Weights of a small mixture-of-experts language model, trained from scratch on English Wikipedia.
Experts: 48 experts in each of 11 layers, a sigmoid router.
Training: 408M tokens, 6840 steps.
Below are experts of layer 8 (counted from 0) of a mixture-of-experts language model. Rows are named router (the router's row for the expert), gate (a neuron's input weights, with its number), up (a neuron's input weights, with its number), down (a neuron's output weights, with its number) and show model dimensions 0-223. Each number is 128 + 24 x the weight over its row's rms, rounded and kept within 0 to 255. Numbers have three digits each.
Before each expert's rows: "mostly gets" lists some tokens that are sent to it at least half of the time. This comes from a sample of Wikipedia text that the model never trained on.

# expert 23
mostly gets: " Massachusetts", " ten", " many", " California", " Women", " Maine"
router:109139110126108116162137137103142107108088137101100100098125147112143085074131127143105092150123160173123091134132147128134126071123097146146082089151129155104083129147156136143136098104101119137141129148137092115152142125144116109179139127132090161184149103168081119145127151131127135140121112121142183106122146115143123134098098084119116151129111151119096106160176113088102156127105077165118084094115146152164132089124094127132085105121168141111114115139106096098141113155174111144135130101085137122093133114142107128116152130136136156130114141112108133130143102127108103117093129129106140110158161113108154169120120073146133120131095102084164097154134110140150155097146
gate22:135170116122128125125140136143100126174136109092117127087132137155124150114124135119123156124127143144108117072113189134161156199129118143130128133140099105109181144099093120139107129144142148109146068174125110124153123123111126103131126139128067108101123071126132129154088142144107142117116169105116126122151150156143169078137151125117129137118125120086106120186136119121137128130119150110099139136099145146136129155157146074160095139119153107155086140116142135149137105054093150149109152139143145178125104124080125128192116135106115135121151126113146184096091124154140103119102126094128179090144089110129123119098108122125114136120080143126143104130122101110150125118123
up22:156158129146131109133143149136114109147146110073097118116123114156125139126145166152151127107127160143121117082123195131135126173138120151128141143115088131135164117082105133144139138124134151118162070153105104135143135140109126099148129139128101105114107090157130135151048136130142098111117160125122100133150128142159163111130144133100143156094107123102130117213133129136118123151084115140119120124113145149118151164142150116136112121147135134130087137103156149155139112055103149146115141160164131161128108126118140127197129134120097133139165109131134151090092136158148093104094098108118194096147074140122153112086134134154112123145075163155136111119112123111134116123146
down22:096121149153115207163144190133133093129122112150096084113099137148093155129168141131164162135130131173135147113153163091105127128107149118105118144097058109129123120123146119111096088159158137138083151161100129097113157124135096139112143130119124118157131092134125125095096163115161158140166109153144120117158154140113112147139141158141138103162159112132122136132131150123103153141109116127143146106120134139115139120101182170101131129115095121113086105149122133119078144136118127143112137115116133095130130097118154174087094163087154125144116174074119181143115130174158141139122156125082108123121116159127110103157139104093168140166146144107108114124137113122132109119153

# expert 38
mostly gets: " were", " been", " are", " be", " became", " was"
router:138124104125118151165138126137169129118104191121093099126111119118176082128142129104089179177122121134101113153192121157149126069152124127145051160134157133140094113130144123105114154158104141139105097150118118149118141161132145131124139145133127150176153109140113110112122093129106141167136127124118125143149131150112132115104103127129165138157151127095098171084144107116081114132107146137143138129120110139157122114152136081122059101099131105120135129122119150113137129124148113144130112159141152149094130096153126161111145116112115150167117141143158127123111109117140091139142135155127182113127163123081162120130118061168127117084126137092100083113154158165145155134140
gate3:135167115109146115103115112152142138122119116105109081113133115138095127150159139123168141150145125126115153133135110121134156177110120119096131133128125113090106094114097104141129135153093126074095091098136143085123161142106076183139097168133121171165120100131112094116131162084129132117167091146163153113110123094118098095106166099129154151151075119175146131143087148122141116138131099141134064134121179160119141154155128138123108107108169147083087074125133107096164116134106109157129139139121100196148135127134147110096094131132100118129144152127105127116127129089125158148102090126176137121120121105117144138121108108119111119136107077134114105159106129124099126142141
up3:117090151151121140132124140081105129133149122127140181138119123123162136106114122136093134127118143118131112141137134141142106096148129137130128133126134116141127151127198151116147141089184142177153180154137105147129095109132181072111157100120136090116121136114146147158095086152137129128074165108108094132143108149130147157146085156118100110128160133076116134125125115141139146108146133115130183147137054102133142113117121118158155134153094115169160179105115155167098132107152136094132124129126153052121113136116099148171146112142178127136126088119170113155118139141125096119164180125101109132166112166134122107138158144142140116129118152123141127120154131106154123096114
down3:118170116095135070153135123125162155140137118111106109125154145104158143200126115150112166131132158116123149111103097179139174117158103179140135099149090109144147126102112137153092105117152096083132158118131103125165095092170122085105101162107163122129117134138106111117161134116165164097096109150129139121077187150113137153133118130158129138149123094122094106142112137079131123109148121094200138121129184156103163134117124096130105114106163113118119091113182173135130115146107161177109077105103131122131111136113145107116147112109129124120138132134121148120124143115161112155110157120133136120161111142137104146122119122137129154137123153132158143146173103152120135130120

# expert 33
mostly gets: "=", " including", " include", " •", "including", "5."
router:141093106104129114144136091155146133133092153097102140125136116183116079128084130119103092119134125153122122166104104171128148115115129127106075116169160151137113138136152146119137113154150105127103094161176077129111179141150114097114116141139111135150107131206115107133123122161123188149117147123100143196154133127185119128101146152130106133085147123163136179162164081125109158094148136128141109131120057103141092092127141103146093095115145183106140121117117093117165110113136147117097149141107126141127123131112134162149130158099131134126129116141107130144119121128114145118118128160098150099132131115117173136149099107120130132134159135092110093125159125118129145116149
gate4:074130168143106102128092094142187192154115150130165088132146161125129151151129120149183116130156101106115126166142101150100141140158151139159183160142113097159158120137083143143142125165128108137152110094134131127152166138161143120111118104109099120103141134115111118122128145074120084157144122177151142139098149144132130134143116144135123124102119076178113161117109133131123108176099170125078106138136103112140104157127102112111095131137143098121077123166119101130157175131124095095126150107144132127111119119136093123143115106154126158101111139168127131170122130115121156155139149119171142144121147107153115092147110143098141165103126113119111155085135152150150101156142
up4:070130150122095124116091082163175174163070125142156100145131143122112132151131125138174121157158094116084136177117119178095132142166146179139159135108132107162143104149069135123128124171155086152155106081107129106137154121149141132121148121128110123094159135110107104132138142089104098148143129157153151140116129147156119122146100133122115133114111069175129155136106135107139116140101150134076072158141098124167109173122116114106117133118152103136091125162130119143137175094140087098144146113165115139130134119138103124144133108167129130107116126143140157157117109134127189144140135125172130137111136138161104123145101131113153161129124136116127144104145163137146138143161
down4:155119134157133100149141118102128078135147144154179147090141079142100155146138123179111144126097184097155072099101148106116158109127148127108165126103132142156128115170120110116159109119170059114117125141112149142140141162170104149159132124073123167107092126107158173114104134122124165111128127078140139119123143185128158148145153127130107130130150145099105114155112125121163160148138157110150151119126140171132134167157111100093158142105130161132142155139156113105134115123144079143113108110153133122157134101152136074115110098125121136154128156099110100117135128132144100094117140126101124132097117163102153161141137129127133109150150153174131143188166121103105129135141

# expert 27
mostly gets: " H", " M", " D", " C", " F", " T"
router:118119144111104140167181136142129092113098162136090132097105093122096101127119122170122122088124165167128136142127136111152113082147130165162072155141188135116125158136136124132106142111114163158127118145135101158083151110163120147150120138123105155144103117146081126166130145110124126153104173174127115139148168130142099145083139106107164109142115140122124167134144131135094135118131136113093117100104084124154127124125100125134120113145169137123143118123123125126130117155137130161092126108153179161107104130147122178158141170080104178132160141091160144127114146147109095115123176160142141117108111084127182123144103092118114122114096106075145129118135133125119186116139
gate1:106054123112149148143112081132144147159124165156099063115125118080130176176110148166122149172169152138138101134133141102110143130116111170159101158083162151130131158147108113122126139117159170130095153129141103113116102117161128143159110101115125122122124133126116160120151136093164118103146095143145118145150113105151115078154138157128126111156198120152131120113157123134100093101117186143106127091127096144153147116119088152088135137132147092108154123151115153074102153115145107085167141120132152115146115142126127158108125112139107130162173120128119125146111142131102143143105122113075151134127132114125131128141084115127134150140165155105158127137141133075127098104106
up1:096086138097135158147099082116154151151123165160100071116128112076144160171108142144133148173162137175154104146130145107137108147123137170154107143073172140157165164138110095130135139113158187141110142126155126127103096090147120146169131117123103130114115128122123152108163136094174110115139105162113100133146101100142118082142157142141122118160185115115138101093135131114096097095120164154108132083117079136148139114104087152101139147129162124098132108135093164075113124115159117099134138122124159110164108146133143155125130131150126150162153116134130093144119126109137152120130146102092152125115124114131123127117096132147114145132145148113157135163114152100141092094102
down1:128135115146142119160097139181124127151103121156121139126159124137126130136126182147098117128098173165127108127175135066136152102139146145136120144120116157127155153126118104102136134161174162107146156105144095116079129143101109140167119127108134149153169125114110142101165128141137102131093130123136129128134135131139147150106147118157151123094129137170112127160131162134128116102089103126100122098186116127137109141150149125113125112143137131156151105127107173154128061124155124121141072098160113110137135119139129128104116144063079139170072090139124137155142071168142127158157104106070154163132126084110129128097124116153120138163158121084159170136117117134150101129124

# expert 2
mostly gets: " at", " against", " for", " under", " At", " By"
router:143106132125106119172117143146138107116116162108083111103107133139132062128111110130079110142107126148086093114147138154134144077125079136142100122146152171105113107138112142086118144169062157098131136166115117186117139108138148132120149135114096118123110103185100143155141113113143157143157110130135138187126143089110108116090095127121117134115151151139119215142146108114092140116115148127127165092136099113147093105128152141146107130088171129109127127134143104124151114133142113153122124087144117117102133093136119142093154114106127124155139106129104139116124105137147125138111127150145122111155111080148194132140107106181117129077125128085121120162106106168134146122143
gate3:120117167149100153141075136101096149166135151129132117112169115122105168141105115132100124117155074154140154134119148120131115101135172134169130099148097095117117141112076173147136107139151112138103125091082090114126121092176089096128159136105164129128105103114086140102126116087161162083166114141137119130119123147139125115138115097135144120160146133126099130110161112146155153092111161100143140134124146150144126120158132062159198160114142112151136149090164102135133150088136113097110086122129128118112168139106143101104159149135108134143142167113142141097160093090140128148140134116096152125142123121177131126100104107092118107101148091138104104124122137124138160089121
up3:123129127123116151131086123091110151168128144152107132104171152131098166140130100112115130140164089149157158132141151107144118121149152169162140133125087114116123142129112181173147094157137105120132099099088110114119121096164081095121139105093153160142083092135086156103108105092151160108174118163114106094130102147151107130161126108151136134164154122155122140112169120115146137109140186090160098133111141136132132136138129090160192150135139154137136128118188103126112141114155144085127115115148097126109173114113108113122168137112117113152147138113135127135182116069135118136119128125113159110135156132185140129112107093078141158111148125136121108103141159128137137125159
down3:138141135154106128146140139126114139136104143152092123123106158121129141077115133076121120143131061121132146143131142162108133103167166139120133116128168160111111102107124108140119113078122142154115098140066139163125082126122131150110107146121079169164126095142113151184120132127140142133114101137099127118131146148123150134127065114144146136117132109144129113135156105132148131122136093115125136162141104114143115161142133152130138102203161128158114145130143157126134114144132125139141160105170118182142135125150157173109099130119166126118139138117067110123173085124097103161094105138110125113162136102114103148098077129074151178148103154117123197091110132144145133101132

# expert 26
mostly gets: "16", "-6", "12", "9", "28", "36"
router:150144100126129104140143177148136107152087109154130122075126143144125121128118152138118137161126124127100106130131126119110126038118102137118087130126189164068101116125124147139122107130120125141124129124099094122126136126150112125144141126114112168171122126139062096140156161117132131135127147112095148122144165101101126150116122118159130131122126163155115112140139072097114125124145134177138054095128143128171115111120127119122120077104160134129165099155116130080124119144161142153089087106149141141117111127119120113142133139115104155137104133132101118129106061124124113161110105122116123142119176093142155158110114077100127134115106131084111116084188087114167137110145
gate22:136149140128137105106101118075136156122089114133102163190131143136126125111134136169121110134129126111138138110137103131112144102110147110116103161159147138082075134144100152105066135149162168106141125123136124157169125154090143083127143168116100133162144139106108101127064126128130116145152152091123119118131118087124128127130156115111163186162116134155164150096143141157125139118164140138181123091130118087159114152135097114133119146112107137152146161117136126146123100120142165152163123127126138188143131153160169115114103144163105127093167146146142110140144108135129110148142133110167138053165145111147145093137174119117136144137116097108094095112107105115139150125169
up22:129120115110146125153138124172150116131148170114151084071124109085147128135108106116129142116135132166093116145138124140142113161147109139152115114090115131177160122129111119151168112125106087151116120153115120128075127098165124166144117110143147138094108117161130180131169112112105132132084068160149157148109122173140107113150121110127081103120158098111085092145128156104131110101095134107071140153131119173128136108140151153122131135140134089083092103125116118111138156130112087096123127119127128088114123108094086156141162102110127137131113100121137151097107139103130163105101148159112158198104116132095103149110089149149132136123150160144123139129140178136113102124088
down22:125133111124139149114120110138129142129101117128132116099111098165109138083118127139099123126152098137145114104060109120181095154114152121146087116188149077150158135127120150100133142134141114147141108142128137114096114118188120184145098096104170126121079089178167109157154138133168174118120147167124143121117108136124114135132113164130126051124117132127160133093097142149169147131144143134115130093140155144114135128128137156143131091096133146106127093131119133150123189143103111138045119114132112134133172169127097129098134102107159123135152100133142127146103162137160128119115139102160160131134089144102115119145112153146105111131155136129080136118102138130107095092147

# expert 4
mostly gets: ",", "),", "\",", " 3,", " 4,", " 8,"
router:117114129122109097156131106098115146063094121119102112177105110138147096129112109120082132087116122170109102115145101127118135101117137129138086131132204164133110147148134145127135147124138122153077108158161083191117123141141130151056130153098099136133107151173102141146146118092131163149122114101130117157141152099181126121110132169140139142117120131117099103150156161084107131117125099138162100132111105128157112102146145146127100116098159138105147121144100145141138129134178144136139126124121149161077152125153139114167144123138117150144080118124125125113152115129107131112101111104107162109147149113072129127145112102136132121093075087086092138115157118124146160108159
gate6:165101162119117149127120174121124131124142174068075208123091135107154136124115123122083142118127142084120149190119112160116141100107131112098126101144146124169147134118098153107131135126089116126113152128142133124118147134107176114130082151127110161154114172149140126111155167114141123147108141125161102114131154109114063106128114126115073116093120161139099091087094151145101091123152171132103102127117119092131095141140112127118114159110150087148147119111102154123115123131099122130133102142095148117152166178108098109105083164160162124127106134103100112147141114142113158137149135130116176125126110121148134115098131143132124105132095150117132098131137074121160131090120
up6:097156080150145111136145098146121133144111091173155070124168129153110106152149144114173106151136120169128107079107137087143129157126119148155117151103126119087142115133163114160122131136169136114166115134123109113120123137148088129144173106146174120111140080117131119178089090165113108122151116145100144156140099138136187141125134090127157136165122106123153152148163122120156152133116086118130165124136132152124146118091148118128125108123097152105101142147169097113133131111138132117103162118141115128110102087146140177143195091094099129109153102144159134132119140118136122126121107142157088112114133125117145151170114117149147158123192122151125169121126183146116118176135
down6:133108151159116131144133145125123125104132136140155136162115122113152152096119120158099132128125152150114132150115140102161141128084131136140095114136172139140129105133110120084121157144163103150130173113083135136144154101122094143128123143166140133134126109094107096097126097097156101135128144143175087077134142117118153152131120115124147162085147178126159114105138172080138116145180145120133112117130107114126148107128124128154178192131100103129105104153095134090140103110151118115104103153154128182115134139117105130136120185102131153130137120115077150177191086110088075104136143156095112134146144135158142147136137140085156142145123155102129073170124103151116099112112